Experts of a small language model: vocabulary 21792, a softmax router.
Below are experts of layer 2 (counted from 0) of a mixture-of-experts language model. Rows are named router (the router's row for the expert), gate (a neuron's input weights, with its number), up (a neuron's input weights, with its number), down (a neuron's output weights, with its number) and show model dimensions 0-111. Each number is 128 + 24 x the weight over its row's rms, rounded and kept within 0 to 255. Numbers have three digits each.
After each expert's rows: a language model's description of what the expert responds to. This comes from a sample of Wikipedia text that the model never trained on.

# expert 22
router:103106127123131113128175128135109121102131104134143110155118105102146123144116119147119130126138130121076119098142136125142180142091095090107126114140136113102113146160126136167155087114134105103099115120111148122160174132155145115106141110075145114167099130141107120102185154123113142118141128107134134157148123146133111118167150126105
gate1:095099156117123145135154090152116135128125130119147141148128094144100155093078108088112107107046165146151124128123173118092122161144147125164144138154139115123139115162115135130149075111150136152110092127106095114142137121076150110081161097172149160112152103097091167106171172114114130110106117150145148117166167147116186141126165101144
up1:194153135132115151092109131136128133092151123156142138164123216095140142135164111126187080122119149137124096157132126123147164135098114126114155129134137118157079139142089138112097117145099109137079108152102131143130151163113110109126138106135114071103147069121113147136163099116159137068126121146122154179135127120137125119104096101118
down1:094117110161119095109121125133096112153132122148117126112096081145111124165171123119076149110112114136124148096132133150121115118156151141164122161135114130132131137135146149141111198116137142165158151107077114117108128139132077150081124150130166182118127169166126108161130155144126164139131125098160112110102136117103125101119164153110
gate2:167152118095106147135141158118142139117120141177120151117129190117124122114145156085138125155139103127173100125129125130124141081104148134109133072112179150172114133127117134145148118186126127120124158155143120109113132104118124146144146110144130142139124149133134122125176063133117119177116152165146143137178122109122095115062118122134
up2:110139112083098117151088144069144147056123150092137099125106181141134112118119130139173109160158150150124097129129129125104109127125171163126152143117170157143163134122144155132130097152118086159132063128146122118118142113134156125134116134093153188120118151130104150118129117123108106110109137077122150155106118077130123159125145150114
down2:177123160106126159103072126079161127139119080145150022125152154146129125100137117122122156125148119152143102171147136132171126116113136081137135112116093106128152123155184139144129152168100093110162108176116141103101116185140114107165119144153088087149163111130167116115130170115110105138129129166072164127114118143166137168121114144136
gate3:090120141144115106143140136104110113148151139126132120145117084117084131115112125122113145105065125145121085134160175097102121120103141092131118138098111135066157142127152127174134100139156127088123117134153160159139137153110165119119114135136150057146133100124157140141147143148132167128178142151141198131102145119149119129129102090106
up3:181162108150157147107146156097168146118201131145142126159116156146092102145095156125077127091143169093202109155118118091121095170157112110146133112142115151135127097105082143124135141140089094131144136121138142139162132132138106147123128131126119133123157128144153127152099170181152139112103089108105129132154130110143121100156118121117
down3:166099110141112097151093136114101130165152098104116154143136120153121134126144138117100136108119093127131113142121153126136133149147144119101133136171115094070140196121177121129113106125121146098095165176087156141161119148081160098140083136119179104125110116143135170144183137119107107109153148184140116143136126107079139098119106137123
gate4:112101089136137125168121108119110139112093083147114167130180175101086144128127120115108110071138120149124105130125127109120134067102158120135115118158143110133159151123129131140121119133103122107083132084139149153192096111159127139149120171107103154116139120167085135081169162185148118134142156148082122113082164113121195141091069101111
up4:123105107094112168167136102142137138156109105112109151123096162134099127147101085127151127092194110108119114113126081118136128146163111141150129072153138165173106172181118148133120121147134086156124111155144096162152149107155134159119163120091133102109113131161127181131161117136112121208113126183133142116096165121115147115126120075114
down4:155106117107116099087167162113131119107113147122132078109158134156088170117110144120121131163110121146118092125128114122120130145066101129122142128122165148102093125137087137101117106093064114091099124152157095153152120126135103119116120126133139139136138126147144144136132099136105081113104136147124133141115143109147108152126154100148
Description: Determiners and possessives

# expert 37
router:103127097143153105166128102103143157114159110100137173109105098122112127100142164136053167123137111139111130103148110111163108117084100078114143111103145096095089155134149113135134078127150124142130112157152160122127127112138122117119121138093113118108114180124118138158110100136068061119128116109123121124114121147119117138163148104056
gate1:096122156155116099143135129150122139128145124124149115087129111109099117168125143161141101137129137160129116116108130112120116140051086120132123094129117126136077193128169110095096103117122163090095197121084103112118160131153090145111118123126100155121091126131148151096131074099104130179115087152124099126096134121088124143106118079079
up1:074103094138129117100134118119127128189175099146145122154150112116173127118125154183123178166131163119135092119148106173130115083135145102095138161098140144097097106162145108108098131116154120131111119154124091117134107121115056177121106126139132102112093155081109156161120126105129105116134103144096117112096108167145117110144182087116
down1:121151109078090100152153164091120161199141110137172056101137099118112110155124141157150096162116144125118122140101119133140096100102087104093149124122083146099071186116161122127109133146121127149089137108136113178138135121179079144160141138120110169127122154082131136131121108141126132114141105134095164133102164131103127128120121102074
gate2:097118147123131128118129110124128136111138124064113132157121120123163159116143145141183107143104130125120122142120099107142128153117178147121130133145130138044118160140159121107123132107131117171127105134133094097134151147193154121125144121091126150144082100091155097157141108134138144126121107136140150134068119144157161143133116130126
up2:157172131162143095139129117144101100118156136128142110091153072132165111130127105134098126151151130091142090123135153153144120158115114135137120096128098118164164087117120103129135113158153118130141135127138170148111139117120201139147111119107175124236114191145116132085138130172091122160128165111118109126184106115125114096108100128145
down2:150157151120162123119165135118089175143153111103116111116115087127152159096132127150087120141087124194105149090081126137120151130089124143100087190105126128094118108115140130118123125121106122111189088152114101139157150088072127139132119114162140113090102095100125136150089099109139086155107131150130128102128130141112130094122131122135
gate3:134140145140117113131147138107117146124105142143116158108103074117112143128104160145147128122161129092146111155101140131131121145100134125103118129157106145133145149138122144148122110119109102135122126150141111096154153157161148121136117128125170152109095131128121126096144125091128093200137100108107128106158097130109143134080146144118
up3:075121115123158085132109149168116148110131091111132150107143076107149104133131128149114131119117132165110147120123150123135132096142107161118137168138159141093139170151134103150147150084183110108123148146120114106101141139179156131147145145109111135117118176132139109113148200115116113123078101132138129124147119130094149161121064145078
down3:152125107108136119101156147140119144063124141163158096129155135121119121100129060143162141112103125117092130128121143169125117108164123093148169140111149134117163125132101116113086153104126157127138145155118135148135139089110133134142121113106110117118140199135148141154134150127136148151098119149130106115128172153124171183170129135123
gate4:133134131143084132133108143146103136078147133106124095110128097149134173146144114099141141108164149121116112112126135146108084136137068101157163109097123103094144151116117090145066134151106153150135086150145101108130115120114151114147151124112126107098084158155132076110148136097146110095134151167130115146139137115113151110134123174091
up4:103138086184071131091109186128168125155134143106138135124140107140121124121133099156190159133180144075181154125171116105130098153137086138105115148122141117109125160132115123100134130129150120104145170137129127119117124152129100131119124126132162179141132124128135128160123139100122097163149136174099136152157128121113157113162134139112
down4:162166135167132131113134094118108103127098139138129112118129139137133099149109105138117090107101131136093132112125135136107139142115147172105103126141136100107136154104133104113121138151128130114142136163140118117139118135090147158090109126132100151156150112141129132102057150169162151105137101101128116117105110131103114104113140122124
Description: Prepositions and auxiliaries

# expert 61
router:104099121150128112132150125117148117129160118141123092165108157122132108143125129161099157106143094110100157088139106125126143129110096085084116096126158105086105149152149162143149112149154121096129109130122139086148101137165111087128130106099090127118088157133100106130145150146137086128131109112102101115161114120129104108142148098092
gate1:098107147113157116148113117136148120165122129083132123125136132092104153142143120158123143135135111097123153094071137121095138146114089100108105106151104064075137142143144117164154135107131139098112115149104141155126086138121104173109142103138128139127120134104122121146102141154100105098138077046112109139148102137132086145140120096086
up1:169132113111088141115128124119128131112145141182144117132166112122152102126152102168158128130122137144132143132129116144097151169125174159131137146141131152128118130164136133111116115143146127102138183140113126099105118187114127155145107133099153122093152173075149112142114128133099114094139116118128143123145154110110108178144086137170
down1:108155154086100127118165079107122140074174136141145139104158144162151132155124103140107092136141121117102158148155104095115124111110180147110131167114085149100106117106102130156138140179127119140168112136106120113158133117143146139138124114139070102146173144146116139110148167151147146152124086147129133158094098121143154151142121125140
gate2:137105139148120110091164106135122113086109095132135165120117111127132087144097077111110168105131134124126154129106148113167119131134149139145148120156080137068094107131150135130160104100115111107124108100111145149106142096157106137148116111104131160098157146133147122160098159141128176098151092084122156134188102130135107151115119116102
up2:111126136155154104134141115100142150115106120102131107141124084118144143118117116157119105101125136140152127129099112113126115115111106101091142123126129132172149146124127158126104134101185129105114137135177136133116132146115124127123107174166125160141137131114074142195172092130097121132130122151101140102151154106131220148110203128127
down2:111139167146131132127138176130153147186113107109090107105125140146125113100132108164084123122158094109077142126112108150118100133062122103121156156127066138112154111150142126104146116113159106100142149126142120150143150127115065155143115126138158134134161141110113138132126114105167146131119137106110137118137129124093156101159135126130
gate3:117119155096117149169160106155109156144147093218156113131114141140120124133122130123066167082149167085135146120118126095151144171104144136146146103154104095135111125111140131124180114098107114078127101128121179135157124123166148155133131137124111133152125153084140123122151154123143154139129103117094165118156107122151148128128129083096
up3:124141083208119113126088127169111152132133104138138193156144161114160115123110113140077114163145103085109088118122157127113137158161092108152128126154135135103108119150113160108175124075160137132117110107118156152126102095165155090106143091144135132154094119118138159143092130100151120140135159154133079137114116120135105096097132155176
down3:118133094168095101143075150148125154113102097185099118133144136087134127149103130093130138137126097092137140118163116103081095134125135126132086149118084151104064100178093127107142092098132103142145142140128133171126134129143142107164110113108137128123127083158106120125101082139177076106143094175156076147109130108140145163119166145128
gate4:102145144154143095119167082121138126102129138093105210130128152136119125115109133115114151123125089131120139093077167155106155118111102119122135114133138165162097130120144145129125135149117122113112135147127177119121100129182158088124157158151131073164146135102135099105133168138129118139100168092135157130154123126120137144117152113108
up4:127140118143103103109133100118127134128124148111137110131093201119108167147141095146163135139158130163108138135164080129108134135103131115140170136153104128187132109116120115098154110117124159135144171129146148118111135146099211122135123119095117116093138132096115112127098137125153156192152132122122107161131145166105124160142128110120
down4:191104117158084124135093103135134117144099105140148135147131165126120173105195167145131119157126105128116102118126107095089157128120137142131119129159147122117161117144159103160125111111108147124124113082177114168104129116133111120143174141144139131150115149105151157137093111147137150170148137157123112197131155126099158122140140113115
Description: Mid-word fragments, percent

# expert 39
router:106121109117159097133147098123155123151153105113107111148101159129139097140130146177089162115126091092125147082130097127097143109090096103107123087104163101088102133130141168147142136143140123112166103137150118090125120128160105105126126131128095124140107162129084115158114143150130089097125139105103108141169108129104115118146163088096
gate0:057135126117144127183125095122144145094141149105155116110122150124129132157127113161129163140091136106162127087142109090147122133064086103061144152127180106107137152127142125140168126080131144108159108134154148140125152115166132104124133143108126108155153108097107110133118112120119104172136149174119107125171149108100099141108189125131
up0:161158151107182110125113079142125188119153096138110120110114226142111150143107141128159144124154136130121136130127139105144130129138081113118110158088146156105117113099111137117109167118177152183123107134106119114134172128134098142141124115122141177148112067116152167160159162117046160131143145150074132092090127103135150123129128109123
down0:104091117125182113157121078114120144139140117098159104155123124166132100102106124127120113155069105112107163141130149118107137101133124069102110150091125092129124113144144146101163101115111091090140113083117157103124132125128115144126111117153165134161076116105104133180126130117106130149137126147100144155111103125143190134119115108114
gate1:111125145133157115130114164129135130108167125170150135127097158128147102136080134127112172112147108096168147119110098142142115176145118106053131091111125117142127159143124145198120095067124109090142099140096117133138153128133104145123127098156169099100113142142104164101122145140135143146125113148109137087167126136160115108136171125107
up1:181143151124125073146099104117117133107179146097111098130109141153121134146115140105123106156138144146108103127122130144128146128142158079121118170142148184083125096124152115126147149147121120142136094101143129125110131147079124109130109123082075166118138113111132138085144164122154128138125089123140123129112137138126146068120069095117
down1:138176133169154168122114131142139149142151150167098146085110136147117110128143097134106137130138150108100134141122100134194115157150083120113131131147133088110118147128140130176099126147119123131091108093144138116136121167096098154126139119100147113151126137173129141093105110113090144100188132170129103161156166106115118134153175140086
gate2:115136117107130172123102072116102168117131131176113156131099066137085129145156104107135138151107110100159120095124117134158137110130121145129118126107087106149144123112123106092113098153139106099112196116101141136138143105154113126137127106105137169123111186086082138119139107093153173114120137136110085103119123094148138149114132089090
up2:141128120126126107162102124128140124133140125095118126143126096098140127148121148154112116147107111174119131101131146129145115160166119096103135128133101110123152080122144105134076149136123130087130113122118153134131126163150140152120130101111096115100069165083158118164077156144119134132094131131096113150112132152117149122152110128108
down2:131111116124116158139077144131107165166121158122161105105108149114131089116142112128128116148119193130125126145144118140172123131114151113140138094131073133142131072132122172116092141150117143100131089081166123093136162159133180130148167098170118104102132119104142099133128126113159128104121115123131099155145107145093129141118105150111
gate3:116099109136171135159116130087098136170159126121104105126122143116118110100117128145114109154094154107139129113135077155109138129167115108136126123126142096146134154118128161158143098148096165138087072107112110191147136130122136116111165107126167144135150179179133163147142140132129110147164099059143088138192080118123160146145099132108
up3:149098130104102142084115168136101130108123101102131116146147078149118112119162177130135145129150137156123127149125141078093142131147150121137129106152130094110139120144168097139139151098126110125166099101099106135124102125112122122145134145215184118112103113117110108144128087149132095119114109127065134070106113103130174120138167134118
down3:118124123106136132163138075112099135103127116123139135137117097163131152118144146150170166136145105138100138161125118164117116142164149168160139092111119137123152091113104154129109096111141111089169115167154084130104092130094141123149145113100135108072135106091158153088119120133151148180181124109135132168126147098076165129167213101116
Description: Mixed capitals and articles

# expert 40
router:094113099102132126171142085102129176108162135122156111183085116094164104129125187113119139145091124132113141080112104117125147142128100117087142124136156129113088136161147160155139104095138121100155092135103119111174109109148127113161136135123112135110122178140120125158165114120106119111117107109125127133133113158116089122164105121080
gate1:182125118118149096182118121140113094161120111135110113142137131137118115105118147170119145106098081133104160123107145114124146141135090181142121105082138135135135156117139104146150106154099101128115073127125149123138113102105114114134123142155138132098080146083169103154142160147120118136134118103161067103121126127163144156142169123150
up1:104144154158104084165137112122124137155142128162132142105142139136126109130149122137136133182152136173097111110110088129141118080111111111165153130123121127075148142105085137137119104144142148125123129162089123105109126129115175113112109104148106119132138128176152144187166117118103105145140113176123145120101109118112152092155155160156
down1:161134158128137141099119135103106142138076154105138121121139139142166116135133105136105150148147133096119158152108125145155134140124102135139104159122136145168161141077148138120136098125131155108137153153130138163153121168153108138139146158123128115155161191111142129161129126131124099141117150114132121132123138056089145137134135171121
gate2:133158117120133184120142195125112125169089075130114072139127152121128125135135124135071105146088162115109142131095116156138169122117120107128095137122113141119120164130127133122180116142175145171146073145107120121111116082079066125142179127117102125144108131167138139109166132118120152078135101123116120123118115142119154112157158106109
up2:145147169127113140137154129124117164128118166125118111156128079105091147164133110141129121122063154162090105185129153131117151124078091143152145123145108102106165116113147105133134132130162122172121070115180075144148127111136145146153137106097132143128134161113136147136133101152121123092127119099160133119086121111141125128111198144165
down2:097116145160113111118134128124149166065114156149120155132125146163132080125144144131119146114116127165149154150141140122144111115131169123133098164125146112142154134157140106121096095136115127144136125133153093101129132186155113111135096130139140121101174145122071103161178121117105113155085105139103132132101121099153124154128119176122
gate3:140077112100100142138080102113106096123105144112109119167114113145144110132127138203123131140125130101189136119167151088132106139126150159081109118109119158144122161167139159124116128163116118195148104141147110104115124130088148124136133132140127120154112151100124158138111171132109121111153133136162126129154151118146080136187114127127
up3:170163116114104127137174125134106160085085154105080137106164143113124107099142148130142109125143129121146111140159102124123154131116188160163136158119113166120187125102109157161143115157106113086120145136153098134162145147122145127127114104140156120104145111137151149150071155103139117113150102133110152089143122135129135126151133119106
down3:133135126118169135098121149129137107157136116142118108137111128117103129127159108117146129172070147124069111117140129123107090103125098137118130113151120134107147124182116107143125123095146098112164125120132148149142128142142080115179161135118115112159138151112131158075121160124150106138124123120149136105102123144129132132088085125148
gate4:141107120117127146109119160112152127085140096171124167113118023131134167128133128156082100123150108158119125139139129176095088110146133150193122098146125111145122141135131147135100121136118132122106100139126171147134112118149111116129115131149143061136141122098120102147177132146137095081086134144122123130082119146114156080140141140082
up4:132115189130143119179104143085126104113138079178134187105114152141111160146092124148165138139140136098111145127128080130153124073183130120142117107135110147103121091137180157119083143131144136125134159129122135128156122119115106091129127112142094190108103163095182161157168135142135097110109134134090107145065143119128133122119145119129
down4:149100132162141098125124108122110128093110128126118122099133165117138138128138126123151089101174170110130143156138153136133155145092127089119163156142118170145095163125164130114135091122134132129130102116134130162156164101155075138070108179101126134133096105134121109124142147113132136151082103132110113146119132134128178114141177104136
Description: Prepositions after verbs

# expert 29
router:060132123113138117158139099133151123098139159128182141120126116131110105162114148144118127090134112085115143094135124092122125136116095134133161091105157108103131162113174135118130125133165100084141107117124118120146128131161088098158119103109088148103073143134106127121111129140122111119093153099129109124134118168141119111143129100104
gate0:096124179143096110131113121137132125112147111135148134136158134115114104136087164138108138124140132136178145121092122113101118123146088119161156103141130102156175136120110157163099127144133111133097074137090129105131125121113147127141098123102135111101148099110178124111136138106129137109123122145095126158103115173137113111123134086123
up0:109110139115153126116110102114154121107183134114132148109116170113143092152125118096121152128132118137084131120180113128129121113084170086140160159150167186140133111117139128118151132090126108124109139100117130151132119101121148140138107110131118124098087089080113136157092109125142135119140103102109158164142115149131095138167115116091
down0:109151144125091142105132131090124101116162095125145139136129135098116100127110143140128112131173121145141111117118143124127151104128100114159143109130137130144162106155146153137123131090112116115076086086139188145147159138170114083133134056138149113106132114117116138106064121147131143130136101137139159162170108115138098121151116114127
gate1:144128173133162090097197109092120132071077123113139127152106107149140159151105134150092102130139103154129107121177111107077143124137101144106147128100114131103192169164116133141109135125139103154078148110161077117167149128155134146156131166097118123164104093156158147172094154140142124147094095118099094148151090133099105134119086108159
up1:191120173141126124134170127121138144109179163077116135128143158131114150105079125136121096142081114114146152099140127117155140160117111099146140079096086159147148174139161138140142152120127116101121163141142098076154117141102136118128159148116076151162131106128135122110073136145119135143108103096144098129185106069125158134171062108164
down1:096155133122116197116129098092161102121118135152095105155146145107120122136148137145129086130108148107128133110152122152167109109113168105126140136129120123122197180147119145134164123138105124144172156148111142132172177148113134151116135152131130132148139144150165144097063118120174120141121084143138136119115093088132113189140133133145
gate2:132143131155132119156070117137130118138136155087119124096112152136160146127122153174123121167144132119108124114130126147142131151145063124105139129119165179135088118172107094137126143130153140189101145116138113096117100080142156082103103127108102088095107083091160149153109130124110109098140171173123111127186124119115162161142132074111
up2:153159143129112128122161121104152098127091173078137095125146110132131145129117128151186132117143112093102104127143152144153161093154060094161148090085169169129110159146136117105204150129152149086151147160156110168125110134138185111138122117162102073120068124129129113105109158133164100159142191156151115165104104106134157122128168111106
down2:156134160145123087130115119112165142156144131106110122144155105132135100156119138126113167155136123166178093113097165084180140138182130111128116117100145127159125144129113143155165155149106103138155090060142169118099140141122128140118145159110146140130157160134129101150181161130093141070093079140123130116148127154137093128144129129160
gate3:105142109156150128130155131129137153140117121132138143139147115131138159103144113130089151119168126119116144121132123166126124077079138121134131085120109134126075097133170148117093139117107106068111163132119148167121133162094147118114097106157133111139154119111201114031161128141115136169115144132175111144107146135102190110146129097100
up3:129123137132101112084121119127143124071118090131125134142098192125121111133123150149112128136154118135140148106132128134134125080110129139099136123155098136128128148142169139170083132114137104105122120137110109147135126121140110121080115112137115143177121092089133100060136101138129116149105147180168150144143138157154163130120133091128
down3:102116106146105125161158126112088135166150122191106146098139123129164143141121129062157147104099131094096176129130088145137061139158139137111131114084153108116111114115114128140132148123088125110157161114150104126088103139133114113173121104109131161134120168129120158133130181122121112121163121154079123138125153125139132126140121141150
Description: Commas and conjunctions

# expert 45
router:110110083099126110133127130111170112112133134113117117160117162131135116121140136081104139090122104130135157126122100106121153134113135138123150110133138102117113147172124162141155120142124118109122138141127129107119134132131128112138172098128118118136122129138100085143153134160112092125106105108095105162134121145141129111127135082118
gate0:064146146144145163148114141126185118130139070137131115125116138156139132143141173126147137142114137126122105117121137140123126115106131068139115123156109126105088152126141086160147128151141158116140087127115161120109112093084156112093111141121133149110149138070149159099103130114134127100142173120156132127116105135153116109118119121162
up0:133119099137180095082143119143117109113132137136121159162099054125135158109118115078113099094145127149097116140101149123117141117156112072154135130128152073136173158127100103103140152141186136144143176100151092094144129112082105135106118127115102132113139103184125101148108100115132146095147086127126105106104138124124112132152108128126
down0:107120127168153117144149122110117089092127140133122148146081107120138129138131119085116097088140117120119138133088154149143151121135091101127129155179140075140168157139120108138133158129185149115142158081118078085155153078096143129109119131167082101123117108154094112149118116109134104080149076136118097073104132140153086070153086133150
gate1:115146111160128130140170122104146115136120136133108141132172075112153133111138134106110148118120124153110125140149154129108101143113137122120125120155094168129108180163102097153124113120109120139117090096108123120133154108166134129113134113133134136127156121116161114121121125128098148179131091082124103141088109104134160141146167098116
up1:137083155127122112142162080097121157159115121089147159111085158107144152126145118137129104150117081081127101127129088113176190126159123139091147109124110132130158103131099148152090128145131101145111147129118134135128121143171110136132147106095136130140163087137101116081123098127157136121133108140146119133113109130135133157133104097135
down1:122070119128100137150160113088075115083165116125118103132111150139120121149153144178153132116112121153097105104105122131147181139077140150076132144144101125170132127158139138143130102124068099141114151095174104128132128173139123122122175165136113132096163134165121120153121091150120136151141106137110172121109102160151129171159169128128
gate2:109119099154118114126139081133122180122111138081108084162116092130132088134135131121130148158096140129097128125175141111136072169162094112111124127140143143131121141130134157135130093101115128140157088136112102141169152130126144105115096095130116193113127143115092123118099167154147166145142164065118156132132147116116147131126141142128
up2:147120146124135152158138157120139095070110091177098120120113118128153163119163090118130115146119099154129123160111139127159156143089130136095127122101131114171073108107129131124145109144142141121134127127113072134125133129126084116137112127147104123152123139146113136102156093097165174170182163135098083148150157112128155097128111135110
down2:101084115122140141118154107167091116105125124124094157132140076109119153157109135134144151156115154143098117099095179141128172118127126104126135164138149138147145160140166141104095134138145140142141082103166107130150134081116133133144081135111131170131123140149130167097133122091094149179129114126146148141139172144119114143136190124121
gate3:067111120074125118129144120102121184115091123178117170140105105139104113144126139103165161140112109140133111121146127132152101081110164118109105156123114175146152153128108138185146144118133114092110135122157148120144135135155096116105133128124094109169122180106137139115149080141102119167139160130132148117122093136143148161138133098143
up3:139134162141130172163146123123106112148107127163150122150144126135129148124142120128165140098153077109140141181157145120112115180091145126124081103095132110121128119148078093098141130158143179156175084101163129123119157125127105137129165136087162126078120149130139130130125126120145147183136145103157107144156076114117143134134134119155
down3:136128155131115182131182130190094095100141097126150147118097204147136096122113131137160183100087110126086117122149182066124160094129137103118177160131126135118096140132138116126131118190164161181177061101159124142093100111124153139112149095091144165155108120127167125103122119116127164115161141126144100071143100126103140133106177155137
Description: Word-initial capital pieces

# expert 57
router:109108101125143140175155130098138132091127116134135144139089171080121109154104120105096151062125123133113133121148094127128140115122087077113115107125113095115101198153131149133153078106124088079088103136152152135138128109142112090122146117100122134166104106129113135101170128169125125158142125137095123132121102134140141123152154078103
gate0:110142133120164125169118085117083123128080133144125106127083106113139088153107122142118154094135118110127170145128094122081134116123098082139110118162114105139151121085124106143176150113143119111170112120160120142155172094103116139161121156113106154113115120113169133131131158141115146140156102160120203096102101111079164112153146090160
up0:100087145131090115141106143136092161142143120129136141111167166118128151123107155139127125158113103145148117117147122108115123107129099141126112123164126068077120120162140135082131108127128131122117139121113148127116109099106093098121085179112120164119106074093145132126108139134199156129139113149150168165110088147115107119111084109116
down0:116122165135121113095097126130124153152130105142110162166170068132153128154120138113106145163176098132121169064143161094142137179113127142093123135123151119136144088174148134117142114124147106104110139130117136125117162176143158133134117105107127106128119155177105110104153092164127191136110134067150101096124101137158130136141133102087
gate1:078143143128144107202143118124111157124109119111128159121148160125095117073103135091132113134066166116083121124109101144142132148149122112083073134144119102123110124138135121110152103145105088152104087138141105136121108135115135155086141105152124094154079146143125142129138126145099110151100146124142085138152099128137145165099105118142
up1:177156139137120163110084125111127113127163153149143165134126184146141124116173124090158155131175118143113107146128132134170129126176114147128104113112105093189132145147154197120147118137136181155115174122137121106119146187096153128120122153147122091130110106142129138114141130139126129101142108146180149118129125150136133099117149110107
down1:129128147157125140122127153094121135149154141147149127163107080167162112160093122171119177140120130118154117118121129118111162134122102142151111157104108147159112120140095094097115127089135103161165149094115125077118110127146092131142130140088132158087134134120117093123137128069106137109154103100109111104126190094094154120165171138156
gate2:093157129098084135161124157149099117130098176145139158114134193135145076122125125166144152148178112127104127076129112130128137126106150081118135092121132143126076172151123120151100134143112167115130102173133180160124147144116189139119101136152110100110145140113114099141134132120121085165142092154109137147117131080170105118138161110123
up2:129110111063128115097129145160157138123168097163101125158115125124156145104076147144165123125128102130145117110091111123146122094131155167139090117126136154149121147124146159115134148111110109117161172123100107148133161146114110127149156118117153109126078155167105142145122117169130119140099106143154123145137127135125145122130089162047
down2:076140171163166160122168101120092113151109089144121125132137162136124140123116117173137160106146132149087095141141131125106125109151113135132146125154161118131111126102095095092109122104161126162126121149152127204122163084102121112125064108107134092146100082100119114101146116141150115125117108124112087126139176136155130150121104118098
gate3:169139089121115105123158120130144115158147120127129100141133145091140143136143110114092105122110142122086136094097142136126070116097076129121108122123132166130165085147062129141126134147122120119125135119066071123139115142102116104149126124112145072186113141100116181103148116134092145179126149116115153155100113139148129121147157099172
up3:120115112106107144130133131159131101125150144120129105130113149143131126111164133184140103103120151119176122083144091125138086105109097167157135120112132086126154113120121143133171136082116091179111095070138162117110131075155121145134126131178100134146139116154140073132124103116124154139141171120127093141182145090116146169096151147135
down3:087129089104165136121142110164116116127191129188130118106135100126112163203072124127132159129145145143122151167148121110079129127124145133105132130149103116176165134157128153120149137138151112176092135110099114097147110153090108141171150101091135146150071159141162133129134120133120100162110123112161140139093119122137119041122150139136
Description: Common noun endings

# expert 14
router:134118129132167130171180094033153144086150134141128138139105140106113144124090150135113137131131133132128186109105089118131109122100132105116159116153124137104124159161129131156171128125178112123114098109129103078155133107187141106124152064097128143111118119110125112144120142124147100131143129107137104165143098112127130112167128103114
gate0:197138121117143165177125133132108171124157097163126131117107172117154124122096117117157106141108146154135092121083169151112137168104138130120095123159118113100099144140155117096162144150132126155161126166150149165130097109116155100107164140109139085126151157140138135176174164187092121174133108137091074142078114089119129132100082126105
up0:145135102128098134103143120120130117111141095124122152105151143114065143127134148197098087131150128160134115105115134142140119130127159144136113102145094140112134126134167096157101112146102152114130189121125141133119122180124091145109128135168114075167117075125154102119098119144103134113124133146150170132096149123139143116134175155161
down0:165123141121115122158150093152143127131118099162120153098161124111091115130096134160086114149088132167083140126102128153137090175117160103110110098149059144116108099132160127115145129137146115160116159076155120073151119160111130125096140109115096095185137107147131124130091119112116112156153106164109141100078119102128114131165124123145
gate1:155149149130130106142113123125094120138134182107119134137167141136138129129126157165111124115099113180142119135143112146140142101117141060084113127135162164133125123124128116120112125126151165129200190135145134131130163105090115140153132133152146146161106129092100117108083150135119133144167141102103158096076134113154102111130142104074
up1:090109108080076117092110163119136105143111137078144102127156120115135156140143150177159152135155133041111161131176167107134085142116102137119110110093146149140130144127117114134113078162198141103151136121107137135122113135137132135131093126149181132161120145163160133188171135137152151138161135140162115080207179105136128108117126126195
down1:157147162136109161158125156125145085147110134174119150098132119133101141116174122145117106086116106096072166122120145162128123111086120089095147096085137161123110149128100138117068146136129119133123129132189150068129135085139116151143125120159132142106153131079144114099142100120124105123100105091106159123114122123150072117113149139137
gate2:123116132121140103121129104112109126147141141112137138196118137156157133121138125111111113166106119178128135097137163133120118129128126077125138124128131133164128129126124137099136136085104132091135145119121113144140131123158158092141176134110109111106137142126101131223105174127131141174125096168159127095178064114120143117148168108168
up2:098145125131110146111132133101108148133112153092133129124147056129171120111139132114108121138166126116112112146123116133121093119097152117171133163132112100122159098090109116131109101108163162132150112176125139121108113100112076128128130117148130126130166136157183141116137181102160128091157106093142106166145134141118091083104102161116
down2:146143127159120135135111167112125132132150130107149124127133162122106174105137140114150111140129138148096119146141160151097154096121130115134123160124108128072097113125151093065102149151145139135091123134121106161122126120110128112098150146122109143091144111125115087091108147128142149127116169088155132115150134107128135131146073074128
gate3:144105179082124105191128108155140136173149137163141126087149138130111130144112146160096136152098135155152147142096142155127125120102103110133145111159157088124128076104119112160156123115187122165168147127159081148115120137111162148126114135090101128136103131180143132131107128141114138136130148081131124118137147123124117168155103068141
up3:158155177077098174140110131093079144096171160156113127115154126103142149154136114163120123147120121115105123147090149160157174183109107104124104111138116102127119126119106112155165134142149110135149111110174090144118161143123159144187124129124110155144059144132129116123113099148118111118156164149152132101144097153139169116136155087180
down3:144172143128114113139114179127165123139183147089132128138123157097120105147167105115124147115175121144191061144142131101135132103087135099098131161116143139123128135053095127151117157103208137142175116115068120164107117113103127158091135119099135117121126119177162143141138107125129133102120135028122127131158116110122122140119094129139
Description: Infinitive to, table bars